config = dict(
    n_experts=32,
    d_shared_expert=256,
    norm='rmsnorm',
    optimizer='muon_variant',
    max_grad_norm=1.0,
    max_seq_len=256,
)
Below are experts of layer 4 (counted from 0) of a mixture-of-experts language model. Rows are named router (the router's row for the expert) and show model dimensions 128-255. Each number is 128 + 24 x the weight over its row's rms, rounded and kept within 0 to 255.
After each expert's rows: a language model's description of what the expert responds to. This comes from a sample of Wikipedia text that the model never trained on.

# expert 2
router [106  77 158 135 113 138 166 185 108 115 122 161 122 110  85 102 143 134 156 150 138 132 118 141 148 144 119 146 123 125  81 137 147 104 164 147 149  88 104 124 120  99 122 112 141 139  81 128 136 154 179 130  92 105 118 136 118 125 119 159 189 144 145  92 143 106 102 114 141 154 133 128 114 127 124 148 104 154  88  85  86 185 127 110 124 196 124 174  98 145  93 125 137 128 144 134  73 176 139 130 105 100 150 133 103 152 122 114 151 149 118 109 146  88 120 136 113 127 129 130 125 149 103 149 102 106 130 150]
It responds to: Pipe separators between cells in wiki tables, especially after a name or title cell, plus semicolons, dashes and opening year parentheses.

# expert 17
router [109  99 131 128 124 183 129 148 116 125 130 140 112  81  77 108 116 114 163 161 141 130 125 127 112 160 110 101 145 174 111 128 118 105 137 155 114 141 124 160 105  82  92  82 166 134 110 116 127 111 126 102 111  96 131 132 111  97  67 112 122 120 175  99 115 132 105 153 129 145 124 129 148 163 123 131 111 151 101  94 103 120 130 100 127 122 111 165 107 163 121 103  84 110 128 102 108 108 127 114 111  84 113 154 133 140  99 106 122 168 177 119 131 130  87 117 146 116 135 153 130 127 111 154  91 114 134 102]
It responds to: Common English first names and place words starting a proper name, such as John, Mary, New, York, West, Carolina.

# expert 10
router [126 113 121 147 128 153 159 163 117 102 119 156 118 113 133 122 157 115 158 148 167 134 136 130 130 157 151 133 139 157 114 152 154  89 136 144 128 132  97 141 108  84  95 108 192 169 122 113 128 128 155 133 101  92 168 172 131 106  99 123 138 167 138 110 115 147 106 150 128 139 100 139 128 176 148 107 122 152  66  79  89 152 140 147 141 101 147 119 145 144  98 116 151 111 171 133 117 162 116 126 117 144 144 147 120 139 140 133 177 198 150  98 151 124 110 145 116  96 159 155 120 135  89 168 104  89 158 131]
It responds to: Pipe separators and divider rows in wiki tables of sports standings and election results, plus row labels like Turnout, Majority, Swing.

# expert 19
router [100 137 132 153 130 170 127 138 113  84 121 146 113  97 122 144 104  81 172 167 151 128 104 118  98 136 162 153 107 118 133 132 149 123 140 127  96 120 110 158 100  95 119 117 155 161 120 140 140 145 119 174 102 117 160 164 138  63 114 118 165 128 138 124 141 103  84 127  86 110 137  81 126 111 141 131 116 166 115  90  96 128 110  75 143 115 142 144 152 128 106  69 142 117 163 118 129 142 131 105 123 124 140 146 123 140 115 150 125 153 140 118 160  77 142 169 113  95 133 132 156 126 101 132 108  95 127 128]
It responds to: Nouns, verbs and word pieces about war, military, crime and politics, e.g. aircraft, military, attack, police, treachery, slavery, combat.

# expert 16
router [ 85 143 157  87 106 135 116 152 119 129 147 176  88 134 108 139  96 130 138 171 129 135 129 128 112 187 144 118 140 128 146 134 118 115 124 124  95 139  97 115 136  95  98 102 176 151 101 140 123 130 173 145 105 137 164 134 131 115  90 116 152 142 151  97 144 157 153 128 164 101 111  94 131 136 111 141  79 155 101  84 113 157 159 126 130 153 113 155 120 135 119 104  94 143 154 152  94 128  76 136 116 126 169 123  93 162 115 108 163 124 161  61 188 124 108 133 123 118 146 141 112 100 117 177  94 110 142 145]
It responds to: Decimal fractions after a number such as .4, .25, .6 in vote percentages and magnitudes, plus prime and degree marks; also nouns after the.

# expert 8
router [135 122 168 125 115 148  88 124  97 105 112 148  97 119  96 119 135 113 122 130 158 138 136 123 110 162 134 125 125 154  83 152 158  92 168 149 133 112  83 159 151 111  95 119 140 141 106 149 117 133 127 105  98 114 117 153 140  82  86 140 113 127 145 127 108 112 144 120 116 140 144 138 117 129 144 105  57 139 120  79 123 149 157  95 143 150 120 177  85 158 120  60 135 132 133 141  80 158 140 102 113  92 158 139 112 151 137 128 150 121 134 118 139 115  96 165 115 106 123 132 110 123 119 154 134 125 137 119]
It responds to: Short pieces like re, e, se, Be inside words (Re-e-ve, c-re-ative), plus common words such as He, more, less, sold.

# expert 12
router [112 121 123 150 106 139 161 136 139 109 110 134 125  68  75 121 106 101 150 142 165 105 106 166  98 146 168 139 128 145 127 115 139 118 175 151 132 158 132 151 133  66 132 130 151 163  76 137 111 123 132 132 137 111 116 162 135 123  76 149 163 133 169 108 138 116  80 127 115 143 147 115 126 181  95 156  68 131 107 117  93 154 176 127 107 144 134 139 145 143 105 132 127 131 166 153  93 138 160  98 102 102 141 117 107 164 101  94 133 133 130 112 136 120  94 170 115 126 130 129 142 134 114 170 144  55 162 124]
It responds to: Middle and final pieces of personal and place names, often foreign, such as -ović, -berg, -ville, -sen, -ock.

# expert 13
router [124 139 154 144 153 165 172 177  94  80 127 111 124 110  92 121 122 131 140 174 150 146 133 111 125 143 182 130 156 116  91 161 144  87 158 146 101  99 148 148 124 104 121 109 163 156 127 100 129 142 129 154  83 133 140 181 159 122  90 101 136 125 143 122 102 145 142 130 119 140 121  97 132 118 174 119 104 158  82 116 109 161 115  76 139 150 117 130 111 138 110 119  95 115 158 141 113 136 141 109 124 132 162 109 111 159  68 125 128 167 143 106 158 118  92 132  85 107 134 109 123 106 139 168  95  62 163 132]
It responds to: Counting numbers, ordinals and quantity words in prose, dates and tables, e.g. two, 17, several, many, 10th; also died, married, killed.

# expert 21
router [ 98 134 139 140 135 144 112 166 132 118 152 128 125 111 117 134 103 153 129 142 185 127 122 117 120 156 159 155 147 126  98 154 150 104 117 147 113 124 132 109  91 113 126 100 151 139 134 104 150 125 119 148 101 130 144 167 131  92 159 104 150 136 168 128 110 163  81 126 147 151 135 134 141 168 104 133 116 160 115 126 103 197 135 105 120 149 108 124  75 141 110 119 145 139 137 134 130 148 126 114 127 169 147 150 151 146 126 150 168 140 164 118 153  93 102 123  83 114 103 125 138 124 104  91  91 110 107 146]
It responds to: Pipe separators between numeric table cells, plus capital or lowercase T pieces and number abbreviations such as T, No., number.

# expert 1
router [145 112 103 138 100 136 171 187 123 104 136 137  92 123 130  92 113 102 128 171 122 157 129 125 113 171 145 172 143 112  71 123 109  99 131 119 122 115 127 133 130 105  97 110 153 139 100  70 143  95 145 107 130 116 139 133 162 105 105 164 137 157 138 117 130  93  73 148 113 170 158 111 111 143 146 121  69 144 119 100 101 153 174 122 156 148 111 154 107 177 100 111 132 105 145 160 110 123 131 130  88 121 150 148 126 131 105  97 128 155 158 108 141 117  88 136 109 122  90 149  94 137 118 138  93  91 163 139]
It responds to: Single capital letters, digits and symbols inside tables, formulas, chemical codes and abbreviations, e.g. K in Kamil, 3/2, O3.

# expert 3
router [155 107 144 154 109 145 161 160 135 105 127 140 127 117  96 105  94 116 135 154 147 165 106 120 117 150 124 156 115 166  76 147 111 108 159 118 126 138 128 153  96 124 145 133 123 133  90 158 132  93 148 175 108  73 161 145 131 128  87 119 179 145 155 139 101 152 135 144 121 140 129 129 100 140 148 104 109 144 121 112  90 160 165 111 152 144 115 150 132 154 115  91 143 180 162 137 107 125 137 148 102 143 164  87  99 161  95 112 128 150 150  99 170 123 103 163 102  77 121 137 138 101 119 117 124  99 158 146]
It responds to: Line breaks and numeric units in infoboxes, lists and coordinates, such as newlines after entries, degree-minute digits, m, km, /.

# expert 9
router [116 109 127 139  94 143 156 142 133 107  91 135  74 120 148  83 114 121 149 172 131 183 114  98 122 134 138 146 135  98  87 121 190 131 143 139 127 111 103 139 107 123  90 113 147 166 116 112  94 116 122 155  78 127 141 135 149  97 112 114 124 149 123 111 115 133  84 173 119 124 139 117 120 149 158 154 130 129 148 106 122 136  92  94 116 162  88 164 127 153 121  93 106 117 122 149 111 155 105  96 113 108 138 182  73 148 104 116 118 172 145  80 170 122 138 149 136 119 124 165  93 103  93 180 102 105 140 148]
It responds to: Opening consonant fragments of split words, usually after an article or and, such as st, b, l, d, gl, pl.

# expert 31
router [146 135 137 104  95 159 136 125  72  83 102 156 134  83 103 109 156 131 149 179 127 132 117 121 120 117 143 156 174 121 156 155 121 104 139 141 137 105 132 142 113 121  97 132 144 160 125  82 150  97 134  98 103 105 129 156 109 123 100 136 147 148 146 129 175 142 108 165 127 138 105 103 135 147 112 155 112 154  90 120  74 165 118 102 113 141 136 180 112 163 115  91  95 157 140 144 106  88 116 115  90  91 157 166  94 114 111 146 147 159 120  95 138 101  92 166 143 123 168 137 132  97  71 140 120 122 153 122]
It responds to: Short inner fragments of names and words like is, ist, ic, iz, as in Twista, Twitter, Chicago, plus of and CJK script bytes.

# expert 27
router [121  74 109 114 119 140 125 160 121 130 108 145 141 119  71 109 134 122 144 171 177 144 124 123 143 157 168 125 164 127 110 119 164 103 141 119 132 110  91 162 143 115 119 103 152 138  95 115 108 154 149 173 106  99 167 135 116  99 100 112 138 142 172 150 140 129 105 114 137 137 122 109 116 136 136 152 106 119 104  94 125 132 136  80 120 160 136 151 130 140 105 114 115 162 145 145  93 135  97 105  91 128 131 133 130 157 113 138 177 126 149 107 136 115  93 130 123 119 132 156 143 138 124 131 108  98 116 120]
It responds to: Final head nouns of proper names for places and institutions, such as Street, University, Railroad, Campus, Museum, Championships.

# expert 25
router [122 108 116 118 100 125 130 149 103  85 159 146  91 107 109 108 151 119 130 121 141 143 113 130 124 137 162 178 111 137 119 114 166 125 132 152 108 142  85 123 119  93  81  79 151 117 114 113 125 158 148 148 147 101 149 134 154 108  56 123 146 148 165  94 141 115 118 164 132 116 120 111 107 143 111 121  94 161 142 132 109 118 144 105 112 121 144 124 113 130  93 130 127 123 121 165  91 149 100 118 118 112 112 164 124 135 123 109 161 148 150 130 152  69 122 148 107 139 118 143 137 144 137 108 122 113 165 127]
It responds to: Adjective endings and adjectives of nationality, field or scope, e.g. -ical, -ic, European, national, modern, human, Tamil, naturalist.

# expert 6
router [151 127 139 124 124 136 124 137 121  89 139 128 111 106  93  90 139 105 138 161 120 112  93 124  86 158 137 161 123 132 102 106 153  91 118 139 102 124 109 140 129  99 132 130 164 150 119 112 151 120 143 164 137 124 141 116 177 102  95 126 143 141 137 116 119 133  95 104 165 154 153  77 134 147 124 123 114 135 107 138  89 146 183 108  82 173 106 149 104 145 133 117 105 127 136 139  96 133  85 116  82  95 142 117 100 122 106 101 161 149 149 102 140 117  74 149 116 100 183 152 111  88  81 129 121 115 156 135]
It responds to: Articles and possessive determiners starting a noun phrase, usually after of, in, to, for: the, a, his, its, their.

# expert 24
router [103 117 149 109 111 147 136 166 128 138 156 168 125 115  74  83 115  98 124 147 179 130 141 154 108 144 142 176 109 108 112 146 120 120 144 155  77 148 101  96 121 123 119  96 143 161 123 124 139 133 122 170  89  92 154 135  94  94 134 112 112 159 150  79 117 151 105 140 158 141 114  96 100 150 123 133 110 132 119 103 119 136 171  97 155 115 105 144  98 151 127 139 116 116 133 137  84 128  98 139  76 132 179 156  96 137 107 126 151 166 150 103 131 132 100 138 105  86 135 129 135 135  90 140 115 109 140 146]
It responds to: Office and academic title words and the following of in biographies, such as Director of, Member of, professor, Chief, Secretary.

# expert 14
router [103 110 141  99 136 158 110 174 116 116 133 161  78 130 116  59  89 111 162 129 174 165 134 125 135 147 148 165 123 147  92 126 176 105 168 134 107 109 158 161 125 108 120 121 117 129 126 145  93 127 166 142  97 126 158 152 146  84 103 120 103 137 121 129 159 154 131 149 136 140 177 134 115 155 136 121 104 151  92  92  65 148 155 101  90 167 118 141  93 164 126 103  85 120 148 184 130 108 157  91 112 136 135 142 113 172 139  98 127 151 141  87 160 103  96 132 131 117 140  99 101 114 111 105  93 134 145 102]
It responds to: Line breaks that start a new paragraph after a sentence or heading, especially in census prose, plus opening parentheses and percentages.

# expert 29
router [100 116 124 147 146 151 149 130 115  94 178 139 133 121 105 117 133 149 181 155 132 145 138 132 118 163 154 138 125 144 117 150 124  79 149 165 121  96 141 125 114 101 143 130 158 160  99 150 111  84 133 126 129 121 153 141 100  89 116 130 125 138 174  97 112 128 107 155 100 142 128 129 105 145 163  90  54 103 112  76  91 125 139 113 125 155 120 154 126 152  97  97  68  91 131 134  96 132 110 118 121 131 118 138 135 153  90 114 129 116 134 102 159 112 114 144 104 110 143 161 129 116 100 151 118 117 143 115]
It responds to: Periods, colons and closing quotes ending sentences or labels, and the line breaks right after them, like Amazon.com., fun.", Merger==.

# expert 11
router [124 110 121 130 145 123 162 164 104 119 119 165 135 119  85 118 147 118 125 166 166 141 107 125 109 141 125 127 129 119 121 161 148  89 173 135 128 118 137 166  98  88 111 123 167 151  91 107 115 113 167 156 133 112 163 141 141  92  88  96 156 143 145 111 131 104  98 126 120 140 174 139 134 144 141  99  87 150  86  81 109 127 130 126 132 155  88 172 118 151 113 107 110 121 155 194  81 142 120 127 130 126 163 142 117 143 128 115 149 153 163 118 135 103  94 142 118 120 153 152 128 115 122 136  91 105 165 119]
It responds to: First piece of a capitalized name or month at a clause start or after a table pipe, like Paul(ina), Francis(ka), September.

# expert 28
router [131 124 140 146 131 169 123 144 144 102 109 151  90  87 102 114 135  90 166 139 152 124 102 165 112 175 164 141 122 130  81 116 159  81 147 130 126 155 134 123 136 113 107  97 156 164 133 159 137 132 115 107  86 104 163 124  99 118  98 129 153 134 164 112 148 115 115 123  96 130 153 134 130 151 149 121 118 105 100  99 123 147 162 117 143 124 106 142 140 127  84 103 165 145 165 131 102 110 109 124 112 115 173 153 116 164 131 124 139 152 139 131 118 144 133 149 115 114 140 131 123 104 121 164  91  63 134 146]
It responds to: Words about competitions and results in sports, elections and awards, e.g. won, season, Championship, goals, draw, assists, Racing, votes.

# expert 22
router [ 99 101 152  92 128 101 168 142 108 121 131 144 143 106  85 138 115 139 154 139 121 160 122 108 140 190 147 170 118 112 113 147 114  96 135  97 127 125  80 170  69 137 113  96 132 134 101 121 124 128 116 179 125 104 133 124 135  70 138 144 141 145 126  87 120 106 143 125 105 147 135 110  88 141 127  97 110 136 113 129  93 151 144 126 113 141 113 141 116 184  78 115  93 129 137 164 117 160 108 147 130 107 126 100 115 137  64 129 165 159 156 113 147  89  82 144 109 102 135 160 103 128 108 137 135 110 148 144]
It responds to: Word pieces inside transliterated South Asian, Arabic, Persian, Chinese and Thai names, e.g. Khan, Shyam, Yahya, Fujian, plus non-Latin script bytes.

# expert 23
router [137 135 125 115 133 150 114 151  94 117 137 132 105 128 112  77 121 104 165 147 126 140  70 139  88 136 136 157 169 134  59 184 133 131 175 151 115 145 109 116 134 118 102 108 138 146 134 117 117 158 126 105 133  83 142 135 135 130 133 142 166 155 141 109 129  98 118 121 129 191 134 144 105 126 143  77 117 100  98  93 102 127 140  91 109 124  99 154 118 134 119 165 132 131 121 132 134 151 116  99 123 140 167 162 136 181 113 122 159 168 148 132 150  88  97 129 127 103 143 165  83 123  98 131 113 103 135 121]
It responds to: Endings and pieces of Spanish, Portuguese and Italian names, such as -o, -al, -ano, -ia, Maria, José, Santos.